{"router_score": "softmax", "lr_router": 0.00135, "n_kv_head": 2, "attn_scale": 0.177, "init_std_up": 0.0444, "lr_mult_o": 3.0}
Below are experts of layer 3 (counted from 0) of a mixture-of-experts language model. Rows are named router (the router's row for the expert) and show model dimensions 0-127. Each number is 500 + 40 x the weight over its row's rms, rounded and kept within 0 to 999. Numbers have three digits each.
After each expert's rows: "comes after" lists some tokens at least twice as common just before its tokens as in all text. This comes from a sample of Wikipedia text that the model never trained on. Tokens count by the router's weight.

# expert 7
router:495561463468524492470518518423464574560489484519498462488566518538490542514490455542505477507437502440592483504518488401522445577532560453523561551511524501518524540487499507442554532409477465445477488480526507549474461470504494390488553450508448479521524514471474438542475486454512468423429474439518451452552533473439490527469496488514527439463492499531481490535498580536498507467550
comes after: " G", " D", " N", " L", " n", " d"

# expert 89
router:488546535495490539515479497425552553552542560548554525510464467536543441471437527508515557552519487425609552506571566500514418531502479529525429524507512474527535531505544505427457542459519464475514545521496522470475508569538520474438524497486466473542477611547452486538495475558517419507526518421472482479536506448549484542474503482475515482445495490487537483542502434568525508457530
comes after: " c", " C", " n", " S", " N", " s"

# expert 20
router:489529597535435484540496495523569579448492460445577415462490510475477436511496476402514479512517569536474532516492514478476537448399468531478509515501558512558465487491563510496446460528460472415456505532426504499534539547484555578546495477544476520495506503488502529438462552526510553501495510518463535475557500540565552492485502454533471527531465409487482501575482480484471499443510
comes after: " |", "th", " h", "ole", "y", "h"

# expert 49
router:518600541523526458538446530474560516425455556545520415487447488522464489461470472427461513525530485456573568460477496496532498531505508476426465436555548453451473481490525525499558463481550478474489457515518517420499550470485387483493522592500484521464521532508537462496526512541514479489512503512482531586554479489482551611503483488550503532528490474512468487563521487446570519480543
comes after: " S", " A", "z", " C", "é", " Z"

# expert 91
router:436465543436536501559459470505506517507493457470532502492502522540504567512510492443460463475454492424608456485533471513407450488514471553444478460534531491462387495547476519537510505562511480484546478491478509457550514494554448546513469462583440535487544514513520482526529499463538531444550537515530550477450433519506569509420516492480559562506428507528501447575480499506463538532552
comes after: " H", " B", " h", " A", " K", " 1"

# expert 116
router:481477535519529541453531464598547500575449466561465566469512477475563541516441533515548558522482491557509466440511546438514502479438543501533415560503498542446502499534487452458461450520495514507504540527569447482497530456519498552480465535486464478557507408513502440500438515453490513506465516488493590501519485450550472444499473566462526443427525550451539571501513551535507464455477
comes after: " f", " F", " t", " P", " p", " ret"

# expert 110
router:474483532539520454563498479545489473610571464503476501463499479506479491421573495520537553490541530526473508513454428478514558517453513561562516513545531540496557527557480529521540540548517550491492484410486494488557533463427504459543501475486429504459472471478529563570482490542535534519482470512552471573448506498564468495560541507464547478430461492526525487477557514485596560545443
comes after: "-", " is", " as", " of", " was", " with"

# expert 124
router:468546505497535567491576456493494496529484512524490515537537421507521571537437482463495540524489524523535438461444528513424477429455474470472497437477551475552484498549467453430468484454477456558508555475627569454494547494489464524502510465419477489473468456439540401535444456474553481520481469510476475490523510502487534538531479521496503444466517542566547499517543562480419515489532
comes after: " P", " T", " G", " B", " p", " t"

# expert 88
router:498527559526477552480515482507502525604481491508561412554510451436490563502507531472578573460482561492563510504430563527503470484484499422421546479520512496541574562506491545526512481471547584439456492521487495441535532536487512438471430547430528539468536474474484452463434465484519568450547478509496488523515519534492503513525487452543554505458534465530450497467525476555533530455532
comes after: " C", " G", " c", "C", " g", "ac"

# expert 51
router:462494527506448442521486493505427524465466497554453536510516533485557567565514484417477435552506468447559493512502453473484517451470485495471539524540516484472529463484560509477539497576533456458488463492483474415495548462482475539489467541590581526430583514586503511476516465563482478441487562408500475512504533468492571484495489491505482575517515527571508519537464508432506586536495
comes after: " A", " E", "E", "A", " I", "y"

# expert 98
router:508477464613481453507495511485463483506571468480506500468451531452497475535564509491517405441517509427468467574507420468513507463487561460549435502478461576484480484450518527492539468496459457480481497438480470494451404511552487500487552482451492562510515456533435590495487560477469539515489495490520508508477513555521534478466506401463542547492416508550486484552516524470543525433557
comes after: "\n", "==See", " life", " also", " his", "."

# expert 109
router:518494523469502461512511449359427469508483505486489540471509437493526498426537501515528473576533482544491513459465522466428500486495500596468451570493506508511508531471570475454556585481457468402454552549493474522495520479502470448516556541536479509439514525528527480526484544558521488476482493504535495483539514487519593440450437500459416523486489545487524526577475447492476541436523
comes after: " W", " R", " F", " E", " w", " N"

# expert 111
router:468516429450502514503484471554596455496486528494489437503487463510503505438519509573564557502539508455522500432433431450467470488463596475565429505530497524464528521509512516557572575483553546569554509430471490574552524445475500521485465478508492528418540466477476586515477518487575502576488477515523461531472511464490490520575492473533519480514474503484507485513507473564552528570490
comes after: "-", ":", " •", " United", " Country:", "|"

# expert 82
router:490560564438544484527524459502433522510552506579521509525460480511439529471543473471466489448448485440550552514500454518561472534515461484431507419522494493459488490493540484481471566480467472516557505482453490457488566493440489492512503515523458478439490513408442489596505532591487491571510552504528516458493454497457489581548525504578532481530430457547536486537493415544499459550485
comes after: " S", " s", "|", "S", ",", " (S"

# expert 77
router:491538492440460552527475532475544541558446479510390477511511458517475457499451447502485503510439528522559543529510479459532421489546556483566505559471426467568542505508499495494447527444497558422440504545546491527538406501519547443460516475485486555538507505494473439465513514445523502543478469535485502495539546558500460406453536536534513523444583514468574476516539520528495465546483
comes after: " d", " D", "D", " c", " p", " w"

# expert 26
router:477543540546561484523502494501458457491432427509443541493483461478490484543506539536487474540532448533554407472495470474483488488518480511514429494533519481453442499530392501481513482459472484531558520438483493551483524444506578501456538437496392509480513531518559523554449501525494513561484539483507526562435476573555540547550570584450439455465486486440474493464481452454498510463485
comes after: "|", "\n", "-", " Turn", "===", "|---|---|---|---"

# expert 50
router:425488538490515470538523458482429525585462533566499509522522459539454490508511513508447478516500534467506414440520482524486481448550496568445506498500485445520518480474517496529425562461468454461523545549497428472491529491497453581510520522500424464546492511519480493482489572486459523465508407521531606453506509564508488485448549499486400579497457535491517501496446500474420413504517
comes after: " b", " B", " st", " r", " sp", " f"

# expert 56
router:468511505479472551473470494511530475557500503491521521481476553452463544534503490468493581428518541461515473551461437587464502503471483450423437510487502529445527508527489572516470484500556523554472493577471578474464575463492451477492457515529577484485475554484439594443456452461535488497566501465499517501461496593500518498487467453520566554508597511540458509523479509431444504463544
comes after: " in", " on", " c", " C", " In", "In"